From a checkpoint of a small mixture-of-experts model trained on Wikipedia: a shared expert of 128 neurons, a variant of SOAP for the experts.
Below are experts of layer 3 (counted from 0) of a mixture-of-experts language model. Rows are named router (the router's row for the expert), up (a neuron's input weights, with its number) and show model dimensions 0-127. Each number is 200 + 30 x the weight over its row's rms, rounded and kept within 0 to 999.
Before each expert's rows: a language model's description of what the expert responds to; "comes after" lists some tokens at least twice as common just before its tokens as in all text. This comes from a sample of Wikipedia text that the model never trained on. Tokens count by the router's weight.

# expert 17
It responds to: Word-final suffixes and acronym letters
comes after: "S", "A", "C", "'", "F", "T"
router,220,219,216,157,197,218,209,224,185,157,247,168,233,181,201,277,215,229,191,189,197,207,243,206,241,215,176,208,190,144,231,210,215,165,207,186,239,266,217,247,167,218,204,131,213,169,241,252,195,200,233,181,173,191,185,175,199,175,252,191,197,146,158,216,246,196,206,175,195,199,224,149,245,237,221,183,269,193,174,204,202,198,228,168,182,147,201,163,199,168,208,161,222,199,234,160,185,182,196,183,220,218,191,210,198,206,203,206,191,192,164,176,273,124,191,149,207,133,203,203,149,236,225,193,225,199,188,220
up1,221,266,177,115,194,133,152,165,207,258,230,227,196,180,224,166,182,185,190,226,170,237,161,142,244,203,208,222,249,181,231,144,177,208,214,184,177,215,182,196,165,252,175,179,200,151,178,198,214,165,170,128,214,189,227,198,201,192,187,168,199,185,215,179,228,213,131,183,181,238,198,194,185,183,207,192,212,181,195,238,200,270,222,212,225,251,188,198,167,233,156,179,204,180,201,179,183,206,226,189,178,153,187,195,207,175,203,154,254,210,165,222,213,168,213,217,218,210,177,174,145,204,236,211,146,234,182,218
up2,227,239,171,135,163,218,189,195,162,180,197,171,229,154,206,215,194,188,232,219,239,202,202,240,222,245,219,230,226,186,192,182,204,150,226,199,239,193,247,175,149,193,192,243,202,232,197,195,214,217,193,188,158,179,207,255,201,195,187,204,195,210,147,223,224,201,215,176,134,176,209,227,226,233,219,165,259,201,202,261,234,205,183,207,183,163,214,185,274,144,198,220,183,208,180,222,207,208,164,191,152,176,173,169,260,220,201,177,175,252,204,242,211,172,204,102,217,233,191,141,209,233,185,197,236,176,218,233
up3,160,196,246,198,218,240,243,179,184,167,168,172,235,164,234,193,202,190,228,184,149,178,255,244,233,231,206,219,241,184,227,199,203,196,219,153,242,211,198,275,201,250,195,217,252,219,201,172,196,184,204,210,220,167,206,174,171,207,178,192,224,156,182,163,165,154,162,235,203,202,198,188,147,196,240,186,247,175,224,161,228,190,224,168,180,177,201,213,182,269,241,193,188,193,178,250,178,180,260,238,160,147,229,173,185,201,258,185,218,227,239,221,226,169,225,167,210,197,174,136,198,225,224,200,212,230,250,185
up4,176,289,186,183,163,186,253,201,192,132,166,232,198,196,194,236,185,209,235,200,236,229,193,193,149,162,274,152,208,231,223,218,186,157,215,213,223,197,202,198,220,242,191,201,257,209,195,155,202,249,177,246,259,230,207,186,177,148,198,204,200,184,198,204,180,188,206,198,228,197,202,238,217,203,250,201,194,233,188,167,182,187,257,169,168,187,229,87,207,220,178,202,207,245,203,214,205,204,166,211,218,217,175,183,264,188,205,176,190,189,190,233,169,184,183,187,211,203,154,210,129,199,161,219,212,214,228,185
up5,210,194,110,130,163,239,177,156,154,163,216,143,198,175,215,167,170,135,197,200,240,214,172,242,231,208,191,158,214,246,260,217,173,197,169,207,227,210,251,223,206,188,191,189,199,209,174,258,244,210,205,183,195,227,193,165,174,204,199,194,226,195,215,221,212,142,232,228,216,212,165,190,187,231,151,216,195,220,190,172,221,190,219,199,227,216,161,202,192,205,198,211,249,242,189,227,171,181,185,234,188,260,199,162,175,168,223,170,239,172,162,131,265,168,212,195,192,203,188,144,201,209,215,217,217,167,184,235
up6,180,192,215,172,217,196,187,167,201,178,203,190,182,153,240,134,180,243,174,217,201,215,205,273,234,243,147,200,151,175,195,215,243,182,158,171,168,241,244,231,177,181,206,224,183,171,175,190,229,164,197,210,276,222,219,214,205,213,187,195,206,171,232,194,216,179,216,191,173,204,152,225,160,230,215,202,236,229,189,235,146,238,248,239,179,193,189,240,177,157,163,205,206,243,175,161,167,199,198,252,198,207,188,213,235,151,144,165,254,224,188,228,185,237,235,201,152,181,193,234,181,179,217,231,188,210,211,273
up7,178,190,181,186,240,180,159,217,188,200,220,198,200,198,225,175,222,233,221,243,167,215,200,206,224,279,183,239,232,168,188,239,198,203,143,261,213,197,168,202,193,194,198,230,214,167,253,153,211,160,162,160,202,225,200,177,187,156,241,208,216,196,167,240,198,248,236,163,195,185,179,194,199,221,213,162,207,171,191,214,174,212,201,209,143,181,182,210,245,205,197,272,189,238,143,218,181,200,250,189,197,143,139,152,157,139,181,192,170,177,184,197,187,223,215,267,153,195,155,202,167,145,168,194,189,214,167,217
up8,229,167,180,200,243,212,190,190,180,188,200,154,239,163,204,173,188,198,244,177,261,224,159,159,197,172,190,210,225,212,184,241,226,179,164,211,187,162,206,185,217,203,173,193,220,256,197,228,196,138,236,189,175,188,194,200,151,185,215,239,214,186,220,229,299,224,189,203,211,200,198,176,231,178,252,183,213,225,195,202,186,203,215,243,173,179,182,223,181,224,224,259,192,181,280,188,156,209,253,228,238,261,174,208,160,221,165,192,217,184,224,197,203,197,180,245,179,202,173,253,306,209,216,178,229,187,197,208
up9,244,191,176,192,250,200,206,188,168,269,223,199,263,181,215,203,260,211,198,173,158,256,194,174,189,212,188,194,193,200,237,220,182,236,213,190,151,245,227,227,253,193,219,200,204,185,203,197,234,143,209,198,226,215,190,205,153,184,213,140,151,160,201,271,140,212,204,232,128,143,214,210,170,162,242,230,176,241,204,185,146,221,222,216,189,175,199,182,200,221,206,180,217,223,224,193,175,115,188,176,199,165,177,203,177,229,202,208,188,224,180,190,184,227,215,193,246,208,166,221,240,249,230,178,161,185,182,170
up10,237,180,162,204,190,166,198,237,195,204,177,192,201,139,162,229,270,176,245,205,252,171,239,143,174,245,204,185,209,234,197,218,165,166,226,194,175,203,250,213,267,156,224,196,174,171,181,201,233,248,177,214,197,239,188,244,162,255,185,187,214,176,256,199,190,248,196,213,153,235,149,194,200,192,190,152,241,212,234,192,200,232,211,223,214,188,196,235,250,144,187,191,194,154,167,149,244,188,197,190,226,219,184,210,216,201,177,217,198,177,210,189,232,188,159,201,206,155,188,162,235,185,186,185,124,180,237,192
up11,187,208,179,157,249,173,234,202,160,186,190,228,157,214,205,193,179,133,201,144,158,245,201,176,243,212,203,207,230,155,231,247,259,207,231,209,243,216,186,258,205,216,127,220,157,233,224,174,204,200,238,173,230,198,201,147,222,207,194,201,159,220,168,175,204,225,176,229,171,195,183,204,199,203,198,196,231,159,192,218,172,226,195,284,225,173,243,179,219,125,213,214,172,210,153,193,196,212,197,199,185,227,237,218,160,239,195,166,233,195,250,218,212,228,221,238,178,224,164,205,266,192,237,242,193,212,179,197
up12,185,208,225,151,167,154,217,183,123,188,215,217,199,210,193,237,180,146,206,216,146,254,237,187,164,176,235,212,185,206,221,167,212,139,170,182,207,207,230,213,222,210,180,184,220,164,187,211,161,159,159,208,241,173,197,170,206,200,178,236,237,209,158,199,182,256,152,198,168,221,224,147,246,151,188,196,146,219,146,187,209,211,197,272,164,178,172,140,240,216,202,208,167,198,181,205,157,216,201,251,137,184,189,166,200,165,208,225,198,168,228,166,210,186,158,210,225,210,196,232,155,245,174,214,189,183,200,193
up13,143,246,188,209,246,235,253,144,153,218,203,136,179,186,203,223,185,230,217,164,178,194,212,183,187,210,168,135,152,167,226,206,229,184,216,212,181,246,183,171,206,208,161,155,186,180,165,197,191,197,229,180,206,190,252,221,167,203,150,176,146,182,198,232,249,232,171,186,227,173,193,220,170,232,287,194,163,209,198,163,185,187,189,222,219,205,230,184,163,167,221,204,180,174,180,274,220,192,182,206,151,169,215,267,212,231,228,213,141,204,202,224,189,166,203,184,225,183,172,236,224,193,186,203,187,165,208,252
up14,187,222,174,202,146,188,201,172,200,198,211,208,221,207,218,200,242,239,209,155,167,209,242,225,274,208,210,183,204,170,227,202,144,216,204,185,165,180,186,281,235,213,218,161,187,213,176,218,208,192,173,204,201,186,153,235,191,193,198,185,236,172,158,159,197,125,225,151,235,184,154,218,183,184,190,228,248,159,164,210,125,145,249,237,213,193,223,204,168,216,155,188,182,182,179,204,179,195,212,159,219,199,141,184,226,227,177,206,230,131,182,174,224,219,180,217,185,203,201,158,206,159,261,170,189,166,223,239
up15,151,229,217,186,233,236,217,183,184,190,252,152,180,184,158,131,174,247,190,191,224,179,187,215,196,178,235,215,226,151,226,167,180,217,189,207,178,205,192,180,200,141,208,134,186,190,174,243,172,213,208,178,212,223,222,250,189,202,183,160,250,254,187,195,232,197,273,181,228,180,235,208,201,146,208,157,220,188,159,224,213,160,215,236,216,172,169,173,198,234,163,228,169,176,219,194,199,190,226,204,207,234,195,244,163,141,183,226,185,229,239,167,234,231,160,212,210,180,236,239,216,229,273,222,214,176,148,186
up16,215,144,196,194,197,236,201,203,143,211,210,186,206,184,152,178,218,209,225,198,209,180,177,233,250,194,228,192,195,204,175,180,184,172,209,203,230,198,195,178,195,183,159,160,224,124,220,204,218,227,190,131,209,251,178,181,178,176,204,218,254,196,182,251,153,273,194,195,158,180,193,233,265,196,226,217,233,215,177,245,219,157,283,149,194,203,189,208,154,176,203,206,225,200,202,182,202,200,233,259,185,141,217,166,159,216,237,256,148,158,210,183,195,198,179,191,222,224,190,213,200,139,237,188,182,183,242,184
up17,170,225,206,177,159,197,223,186,166,199,219,190,249,179,218,259,243,265,179,244,150,186,232,212,179,197,216,176,140,225,184,234,136,180,240,265,189,206,219,154,195,240,184,188,189,205,156,181,167,188,192,182,214,185,186,231,215,203,195,185,199,182,191,194,197,154,230,246,197,156,205,187,200,206,216,210,245,181,201,220,226,225,170,201,217,169,217,218,171,161,149,236,200,178,219,195,201,133,171,241,179,263,257,216,185,221,213,199,259,185,176,160,168,245,228,209,234,199,188,222,238,228,192,221,252,192,203,283
up18,215,210,265,218,165,179,212,205,176,205,155,192,194,213,233,169,268,173,179,152,194,224,159,165,201,160,187,200,192,184,227,236,244,183,208,134,188,239,198,194,179,237,174,165,205,177,198,278,194,194,163,144,193,158,205,256,228,171,222,188,198,203,229,180,210,190,221,157,213,187,175,204,256,221,191,210,212,118,180,239,195,198,233,194,159,222,133,211,189,205,242,221,219,214,158,190,149,179,208,236,223,187,138,192,184,165,225,180,247,215,193,238,182,204,136,184,174,163,162,185,170,197,232,224,183,200,203,184
up19,154,214,228,209,201,185,205,195,172,145,134,240,245,177,217,169,162,236,178,163,186,218,183,222,158,215,168,257,148,189,219,215,190,165,157,237,182,259,236,219,243,203,193,192,211,243,217,205,169,195,177,224,194,223,236,216,146,225,209,212,180,241,223,215,215,224,215,208,167,180,294,219,232,237,190,191,208,224,212,217,195,238,192,166,228,212,125,242,210,185,219,177,146,184,221,175,176,206,178,248,169,217,170,223,127,202,158,166,244,217,188,194,198,191,224,192,229,204,199,179,225,188,147,151,198,184,182,191
up20,140,215,214,147,193,227,206,232,139,162,245,178,212,180,166,224,228,187,191,199,132,223,163,183,238,225,215,145,172,201,189,203,200,181,197,178,175,188,230,182,170,207,233,182,203,158,179,213,137,176,195,163,166,207,151,211,200,220,227,200,218,208,199,231,221,177,199,232,220,169,179,143,204,217,240,215,216,245,194,239,190,200,221,198,202,188,214,228,186,211,186,190,197,146,223,229,185,253,175,233,245,206,278,231,199,202,206,254,244,239,261,233,249,273,181,196,208,167,140,186,188,229,250,223,219,209,224,204
up21,132,230,205,186,209,221,246,179,216,214,224,284,171,156,215,190,218,193,240,194,153,236,222,209,210,210,209,175,219,204,237,258,205,196,232,166,179,187,135,221,200,185,240,193,157,170,205,214,192,259,224,193,211,180,233,240,206,225,195,252,217,282,179,223,290,181,192,186,154,243,204,193,226,229,146,212,240,203,164,220,163,230,203,208,195,167,165,162,207,191,199,190,200,197,228,252,215,170,167,172,209,194,220,226,173,179,185,220,246,209,196,194,213,180,211,165,153,222,183,226,239,187,214,174,212,235,216,260
up22,239,236,175,209,181,169,189,197,148,222,230,217,253,163,165,224,199,155,183,167,158,225,169,171,221,246,170,192,207,218,227,159,185,183,193,186,190,167,236,234,246,227,197,157,240,224,187,220,196,183,235,216,223,231,184,228,171,237,177,205,201,134,145,204,207,282,237,215,155,189,202,224,241,240,205,177,213,209,181,216,216,168,224,215,118,198,216,225,160,217,187,232,200,200,179,199,170,177,188,193,173,128,181,157,209,122,191,193,191,195,170,191,212,213,197,140,229,223,209,235,165,211,167,202,184,168,239,167
up23,164,214,137,219,179,218,217,166,167,171,247,161,119,132,240,228,192,177,245,167,189,188,198,184,219,181,180,237,151,168,238,189,185,181,244,168,170,178,225,188,186,180,152,237,187,182,175,211,229,227,236,197,190,186,210,190,176,234,183,228,201,221,232,220,248,150,212,159,222,216,186,211,163,205,175,201,189,156,149,199,230,205,168,160,248,171,199,205,227,204,153,201,255,286,187,159,195,166,196,139,235,190,214,173,232,175,172,211,201,214,181,163,203,252,155,209,181,231,210,221,192,177,222,226,196,221,199,216
up24,197,180,195,168,192,191,229,179,150,211,174,149,170,190,189,213,181,188,222,207,211,177,176,233,220,300,165,238,215,167,239,255,225,216,171,180,171,185,219,143,194,162,231,171,211,220,216,182,177,190,191,163,193,185,203,253,173,196,209,202,259,261,199,212,223,214,203,189,196,264,220,157,260,195,155,228,159,175,188,218,218,190,222,190,227,139,174,228,210,203,155,183,233,201,185,178,223,241,233,185,143,193,215,195,217,180,255,197,183,194,198,181,182,168,134,150,147,193,162,151,162,166,179,220,207,196,216,176
up25,167,109,227,156,200,199,213,189,215,179,172,156,170,219,216,251,213,167,250,221,162,221,151,242,244,195,201,191,182,158,233,209,211,204,192,183,140,204,244,150,149,182,226,215,242,204,207,172,231,190,223,211,153,221,228,211,203,235,195,189,210,214,212,191,218,193,237,236,144,225,219,161,156,201,204,223,205,228,212,235,208,213,216,232,206,167,232,138,142,234,229,199,179,205,211,228,203,149,209,212,223,213,213,167,187,152,209,248,201,202,234,182,229,200,208,201,171,261,219,234,214,268,183,254,186,177,234,152
up26,122,213,184,169,180,207,180,105,197,215,157,256,227,226,202,225,187,248,229,218,217,217,189,213,206,259,174,159,244,165,205,129,201,205,190,213,195,237,178,201,184,231,209,187,248,188,212,220,194,241,202,211,222,202,224,252,226,193,223,210,208,200,145,204,204,209,242,214,195,248,159,166,223,188,236,227,273,194,182,218,253,207,236,244,169,164,209,237,201,163,245,251,226,252,227,206,185,187,150,207,217,215,241,162,178,196,162,151,181,193,202,212,216,208,182,186,190,198,218,176,164,224,206,211,224,171,205,150
up27,186,175,157,214,180,199,166,165,212,229,169,244,225,212,203,180,266,209,205,160,210,172,218,180,244,221,210,225,157,149,213,167,203,138,199,194,209,228,183,192,211,194,194,202,217,204,209,174,226,185,177,147,207,135,197,197,271,172,198,156,191,219,150,225,255,200,216,211,166,208,158,164,227,184,183,253,218,202,182,171,229,205,162,194,175,215,227,152,246,245,119,185,226,175,243,253,194,154,195,153,231,171,177,239,194,194,166,214,233,165,220,220,159,192,163,212,189,171,215,237,176,223,206,155,176,241,168,220
up28,181,189,161,206,177,204,160,205,234,221,249,208,263,160,181,191,234,148,218,207,169,213,228,209,222,200,190,234,222,160,197,189,215,185,197,144,189,116,207,139,143,236,195,217,244,184,236,161,208,265,242,217,178,164,199,236,251,209,230,190,207,221,193,213,203,179,175,209,205,189,221,234,150,138,231,167,199,238,198,202,190,175,272,216,165,211,169,243,206,225,144,230,199,224,204,219,168,207,166,203,210,160,238,193,207,222,238,216,190,267,171,249,199,185,194,199,193,180,182,191,208,271,195,188,156,190,197,196
up29,205,227,150,189,228,193,184,192,172,209,192,154,171,161,199,206,207,206,188,154,191,185,184,206,224,171,224,153,213,200,154,200,241,169,231,183,186,199,203,165,196,209,219,223,210,201,195,183,210,231,192,147,172,194,183,231,183,234,188,198,178,249,185,249,175,219,255,195,213,211,184,153,207,234,213,187,221,151,168,220,236,154,232,156,207,163,194,257,222,223,209,184,215,244,239,152,182,151,292,217,125,145,274,195,191,251,203,200,215,236,176,187,184,203,176,178,164,165,193,213,197,226,220,139,216,213,219,131
up30,210,256,179,177,187,230,221,206,189,279,235,206,220,208,237,171,165,237,183,204,179,191,246,225,172,232,199,179,215,256,185,219,212,184,179,204,220,218,220,303,210,176,210,219,164,269,187,232,179,256,219,164,168,196,192,153,223,166,252,206,192,245,219,247,241,210,190,220,170,232,239,222,196,160,200,254,140,156,204,225,219,196,204,194,175,262,206,211,204,245,257,162,209,201,218,175,242,227,200,199,165,218,190,223,187,204,229,250,157,197,167,163,184,235,202,174,206,167,174,194,221,200,171,214,221,191,215,198
up31,210,199,189,242,142,153,204,196,188,178,182,184,186,174,193,226,200,157,183,215,216,179,208,180,218,173,174,187,201,163,205,207,175,160,173,257,213,240,235,147,226,224,185,197,208,228,150,255,231,202,176,185,226,188,200,206,221,245,213,168,151,193,229,212,202,217,213,190,203,131,160,182,199,175,168,190,151,233,169,217,193,220,227,225,186,166,167,186,162,196,179,248,168,223,207,166,204,190,208,183,212,234,240,178,198,162,131,184,262,177,239,241,243,153,244,198,139,226,210,217,232,185,234,119,242,198,191,260
up32,205,248,216,176,173,257,234,242,181,210,182,200,252,208,201,238,192,242,261,206,217,177,201,194,207,181,197,142,196,225,213,212,221,172,259,211,180,190,248,181,162,186,179,208,151,237,227,160,244,227,173,138,185,165,154,150,207,147,211,257,214,199,274,189,213,162,216,239,243,203,229,186,162,172,162,215,225,166,189,210,236,202,207,250,151,177,199,175,173,213,223,233,191,170,224,157,202,212,175,187,193,149,184,240,268,209,208,239,249,175,214,229,184,210,246,199,182,199,206,190,207,212,199,194,215,185,168,158
up33,189,178,191,182,191,208,220,207,172,225,187,200,176,192,176,211,218,219,194,167,217,218,291,218,192,210,168,231,208,148,237,184,168,211,212,175,248,189,252,211,198,158,178,183,208,216,224,253,188,211,206,256,144,234,193,139,178,185,194,218,231,255,225,115,235,185,176,219,226,243,224,218,218,192,251,227,217,194,200,153,170,227,247,177,227,262,231,196,177,184,258,218,206,168,225,216,177,236,220,217,190,212,200,163,208,196,129,232,180,179,226,195,258,229,216,203,174,232,196,164,260,169,181,185,208,157,181,214
up34,226,202,124,193,208,157,176,235,112,191,179,234,221,196,151,205,180,166,187,214,225,182,239,230,188,264,138,219,240,218,227,211,174,221,218,199,187,244,155,216,197,196,214,227,269,214,210,196,208,180,216,205,259,230,169,248,178,165,186,192,252,184,160,236,227,215,204,221,187,213,220,185,202,213,229,215,185,137,257,188,234,177,212,151,165,189,202,169,208,220,209,208,183,190,148,198,156,194,203,219,233,236,171,202,224,235,239,205,198,246,157,240,203,226,231,227,183,238,209,201,171,178,264,180,200,201,172,162
up35,195,173,184,151,200,209,219,222,195,216,203,202,212,203,237,232,274,189,210,220,186,179,183,181,191,193,202,171,211,203,183,239,182,164,219,210,228,172,242,163,198,224,182,187,176,258,214,225,179,178,184,189,185,238,212,252,194,209,207,211,238,190,211,195,175,193,198,155,198,190,216,225,226,241,198,159,174,121,165,188,162,212,181,164,172,142,219,150,226,189,186,231,215,238,218,176,193,231,279,239,221,198,198,256,248,211,182,213,198,173,177,187,239,179,187,130,159,204,198,209,191,209,323,222,168,147,228,173
up36,226,181,253,171,195,206,263,256,201,213,230,228,215,197,164,153,147,150,200,168,177,267,238,144,173,185,176,180,240,162,200,243,215,181,206,170,207,172,229,176,246,174,214,198,147,215,249,230,214,175,228,145,203,173,241,194,211,224,172,252,193,193,214,202,173,167,207,264,188,240,228,177,192,198,150,161,208,197,219,202,177,139,221,170,183,168,211,233,215,174,172,233,195,211,242,209,169,174,204,184,173,219,209,242,203,133,231,213,178,151,193,181,204,182,232,179,223,197,146,202,224,235,208,173,195,192,203,152
up37,172,200,227,212,177,199,171,200,141,201,202,227,226,150,212,227,188,202,148,169,206,206,229,228,213,251,243,155,198,214,217,188,184,158,155,190,197,210,218,175,198,203,220,174,237,210,212,182,209,171,253,147,233,198,210,192,200,164,229,192,190,157,196,170,246,164,236,274,150,193,200,198,222,225,198,229,218,174,218,190,135,217,184,205,195,176,215,152,177,107,225,230,196,187,176,149,190,206,219,165,223,184,217,278,186,246,171,163,240,238,230,181,148,206,189,192,180,162,227,227,205,165,174,205,135,236,208,181
up38,158,160,192,138,179,199,215,201,219,185,197,146,183,230,220,172,148,208,212,214,194,186,230,175,167,183,188,223,212,247,192,193,181,118,247,193,202,215,189,195,261,185,246,166,201,241,186,207,314,213,168,206,198,213,156,159,163,189,175,185,162,206,161,188,234,195,184,209,181,202,224,184,164,199,185,198,215,198,226,187,199,272,201,184,161,242,200,197,178,186,218,245,155,227,190,257,163,148,202,181,255,248,186,234,200,194,181,193,240,187,231,218,165,202,159,163,254,212,212,179,206,231,198,175,207,197,246,206
up39,178,197,229,215,216,208,249,232,131,147,170,158,221,211,225,195,192,167,170,242,200,218,241,242,228,159,231,204,208,209,219,177,192,203,241,177,177,195,256,245,240,151,141,186,201,220,188,230,149,200,203,209,172,170,159,222,193,190,206,215,164,167,236,212,155,161,177,259,147,166,200,196,182,196,239,272,203,239,212,243,219,190,194,208,193,216,212,155,225,166,241,175,241,196,184,229,162,170,188,224,202,187,207,183,184,190,173,213,193,175,180,223,166,251,184,168,217,220,174,212,275,223,166,218,197,276,209,213
up40,184,199,178,176,217,238,214,215,171,174,258,164,213,251,196,197,192,201,227,218,182,170,204,152,158,187,202,161,203,185,244,223,211,238,194,225,197,191,237,208,168,203,190,245,170,257,177,204,223,214,93,198,186,208,200,206,216,206,198,222,174,216,185,221,181,206,172,235,178,163,166,200,185,211,210,204,255,274,192,190,228,225,166,235,177,238,250,124,209,191,208,190,180,238,181,237,224,255,166,213,191,231,142,159,238,167,178,166,209,192,171,201,201,234,182,196,228,196,212,174,156,161,210,227,133,267,183,190
up41,180,245,214,139,177,156,243,220,194,220,175,207,250,196,187,176,251,262,240,155,195,215,237,235,176,190,219,203,216,161,202,193,240,222,203,240,235,198,191,194,188,171,182,217,239,236,271,158,214,263,253,157,196,211,224,205,233,217,206,165,250,192,169,177,181,195,241,212,243,206,219,237,150,189,194,188,198,167,159,188,173,192,241,189,241,163,165,194,225,200,170,174,228,208,208,208,188,139,183,247,258,179,169,190,216,197,186,213,169,151,197,216,182,176,219,157,178,217,137,229,214,210,206,175,229,244,155,202
up42,195,187,213,177,247,246,182,169,135,233,222,154,264,223,230,194,222,213,213,203,178,203,170,198,146,165,235,144,188,170,181,212,235,209,206,165,191,238,246,207,239,206,207,161,222,236,164,215,202,177,148,247,193,208,143,155,230,185,142,178,184,153,174,170,195,138,212,242,180,180,201,211,183,209,210,174,165,210,213,190,239,235,152,236,202,233,172,203,187,167,200,193,163,218,270,140,215,181,153,161,194,179,240,210,213,215,156,174,201,254,196,162,218,260,208,202,227,219,208,170,167,204,203,207,203,202,202,221
up43,246,222,245,212,169,267,207,201,227,200,218,236,222,235,197,184,222,194,130,181,178,262,153,196,219,175,155,167,163,164,187,176,214,181,218,218,210,208,193,198,214,206,242,176,234,244,195,239,203,195,215,200,200,232,185,171,179,83,216,220,236,199,194,191,184,152,194,222,201,231,203,193,203,199,224,201,202,233,217,199,229,232,198,149,152,168,207,239,193,213,256,236,157,213,180,216,191,196,184,179,180,181,152,184,187,195,219,223,306,169,248,216,180,182,254,188,198,223,210,176,175,169,195,163,224,154,212,218
up44,176,232,229,225,252,225,236,197,185,173,220,220,221,231,163,193,237,235,192,259,197,232,222,196,195,203,210,261,214,238,217,217,206,186,265,170,250,221,173,145,183,227,179,143,223,195,181,203,205,219,180,223,206,257,198,164,210,162,201,211,224,141,216,226,214,186,178,250,214,159,198,194,217,236,225,193,185,176,212,179,216,201,257,192,218,206,250,250,261,181,162,196,180,186,185,242,204,186,187,231,182,226,177,168,152,185,193,172,242,210,209,190,247,180,217,201,255,239,195,176,198,227,293,169,170,232,173,152
up45,196,237,204,193,172,188,209,180,138,204,183,212,227,236,188,216,213,141,200,175,169,214,223,207,164,141,239,209,146,189,233,235,204,247,209,212,239,225,202,183,178,129,185,179,244,155,240,224,211,155,196,171,178,162,121,211,243,124,190,163,207,181,188,212,222,184,188,184,209,241,168,142,241,232,157,255,207,147,180,201,230,192,212,270,172,189,219,213,156,176,191,214,162,179,171,236,179,210,165,197,176,248,192,215,200,194,180,215,212,202,226,237,222,192,184,213,179,195,192,233,238,166,166,186,159,175,224,200
up46,157,259,240,209,193,139,182,201,236,209,247,204,202,210,187,210,256,145,232,188,219,250,209,178,186,199,210,204,252,201,232,164,181,215,212,184,128,180,198,195,210,205,209,213,198,193,206,235,153,230,164,221,224,211,195,236,230,183,167,184,181,189,200,187,227,215,191,215,208,176,169,207,212,227,265,217,193,193,152,199,138,148,164,203,161,258,199,202,231,215,156,251,218,163,194,137,207,219,201,164,197,148,216,195,203,173,216,203,209,207,250,158,232,160,195,183,242,185,204,183,140,162,226,208,144,157,174,135
up47,186,198,222,150,206,147,234,195,181,162,147,162,213,247,210,181,235,179,169,193,144,269,211,188,105,182,244,153,181,173,246,210,170,214,196,226,202,217,211,178,218,228,243,168,205,201,247,257,217,184,167,228,197,170,203,162,157,201,185,175,173,193,183,177,170,185,179,178,218,217,176,265,201,205,202,167,136,208,230,205,252,167,186,224,190,220,172,230,236,143,199,151,203,190,197,216,203,220,202,220,186,166,178,193,171,222,223,187,185,171,250,211,197,144,229,237,144,222,169,219,181,210,191,185,238,221,231,208
up48,226,176,165,198,182,203,231,236,201,212,273,206,269,202,191,146,184,189,168,203,240,156,196,163,148,182,186,192,225,187,224,236,181,175,228,181,190,215,197,171,212,211,214,244,230,202,138,240,177,166,180,223,180,287,191,211,190,215,217,213,189,165,249,234,167,191,207,174,223,165,230,244,214,210,228,198,240,189,153,212,198,203,210,193,213,217,196,155,177,192,204,228,163,214,241,165,212,248,190,188,198,215,237,198,241,157,194,193,154,173,182,180,232,231,151,125,203,183,206,146,205,224,151,155,157,147,234,206
up49,225,189,160,159,195,250,239,235,178,228,274,185,195,183,187,241,264,154,192,260,217,233,195,164,198,208,222,195,193,142,209,174,176,237,217,147,170,233,222,183,201,175,129,180,240,197,226,225,126,197,211,220,211,160,233,183,165,174,196,161,130,214,164,186,177,230,230,200,180,233,225,194,211,271,185,199,208,148,204,172,200,228,229,227,212,222,225,180,225,241,193,201,224,184,189,208,209,180,202,189,212,185,164,178,203,207,230,184,245,213,187,232,172,240,209,135,162,171,243,199,216,175,161,240,216,191,209,193
up50,180,217,137,192,190,166,259,233,174,219,177,234,195,227,221,227,124,192,193,225,182,180,248,233,234,217,166,203,188,196,198,173,234,225,193,187,231,252,221,204,240,197,186,176,210,165,220,241,149,135,183,131,194,217,200,202,246,229,252,192,190,248,225,194,234,171,200,204,181,183,249,208,220,171,232,206,214,120,223,180,165,194,165,212,172,205,229,234,219,177,238,230,228,213,227,275,159,179,200,148,199,238,183,247,192,175,188,219,211,196,174,184,214,225,171,209,185,176,183,189,169,164,222,244,226,232,238,182
up51,228,245,154,192,156,180,193,211,217,158,235,247,216,205,206,198,214,245,236,196,192,196,181,211,233,177,210,197,207,163,180,205,162,235,173,263,212,196,167,178,204,221,157,207,172,199,206,231,175,225,171,167,252,234,206,219,203,229,151,222,138,162,183,166,219,224,228,167,187,221,200,274,212,197,191,233,206,147,264,195,177,174,247,257,212,176,256,172,234,156,224,202,229,193,168,217,204,163,254,220,210,153,129,246,230,223,179,229,210,207,197,157,162,183,185,169,213,216,176,172,163,242,212,217,231,228,208,202
up52,234,195,237,148,208,219,191,279,159,214,183,130,229,168,170,210,168,201,194,172,181,265,215,156,231,212,223,177,191,184,247,175,214,180,221,201,140,140,191,161,219,234,171,159,178,208,228,185,187,225,210,161,185,185,225,165,190,194,183,256,198,194,201,232,246,222,175,126,240,207,207,190,173,190,220,201,234,181,215,246,216,225,197,213,145,188,187,232,223,238,236,179,262,233,270,238,205,219,241,201,180,169,191,208,216,199,185,153,207,256,159,169,209,215,211,171,192,199,184,170,185,204,246,184,170,191,184,202
up53,146,223,174,190,165,271,201,206,226,127,224,213,256,193,210,218,129,139,184,184,196,213,188,213,214,132,254,170,150,186,216,176,225,195,243,173,184,216,220,172,199,195,185,178,190,212,197,184,184,233,182,213,187,228,207,215,199,227,210,183,196,156,195,244,191,146,173,178,201,210,203,158,193,208,205,245,183,228,199,199,197,147,199,109,171,236,230,218,165,186,186,166,224,184,217,240,197,200,229,226,179,200,198,198,177,249,159,191,245,190,163,159,173,180,241,156,234,209,134,184,187,204,206,197,141,149,210,197
up54,206,158,234,183,230,213,231,235,218,206,209,221,164,209,176,198,238,147,184,176,223,176,155,172,179,139,228,183,256,213,189,229,153,205,151,169,175,218,188,139,251,235,175,148,167,241,187,200,172,193,211,223,189,217,193,192,233,196,240,189,214,166,194,224,152,203,227,230,140,212,240,175,224,174,159,235,198,149,243,197,195,250,192,202,216,218,202,184,202,232,288,155,181,207,179,186,264,225,179,209,202,198,202,169,162,204,185,176,191,155,220,277,231,223,191,160,239,210,164,178,211,206,201,163,189,220,195,218
up55,197,261,129,159,194,231,161,171,205,151,223,263,239,169,215,221,198,217,194,145,182,219,138,193,161,196,152,206,218,144,229,224,197,203,239,176,213,172,206,228,247,227,228,201,221,184,185,255,194,159,229,179,142,222,204,203,198,190,204,240,168,192,151,170,216,245,191,184,170,214,209,155,268,157,209,226,200,157,154,206,211,207,223,239,209,192,202,184,144,203,147,238,167,226,183,230,199,218,190,204,214,227,221,171,205,251,240,235,210,212,216,223,216,144,171,191,185,196,187,186,206,159,222,155,233,191,197,187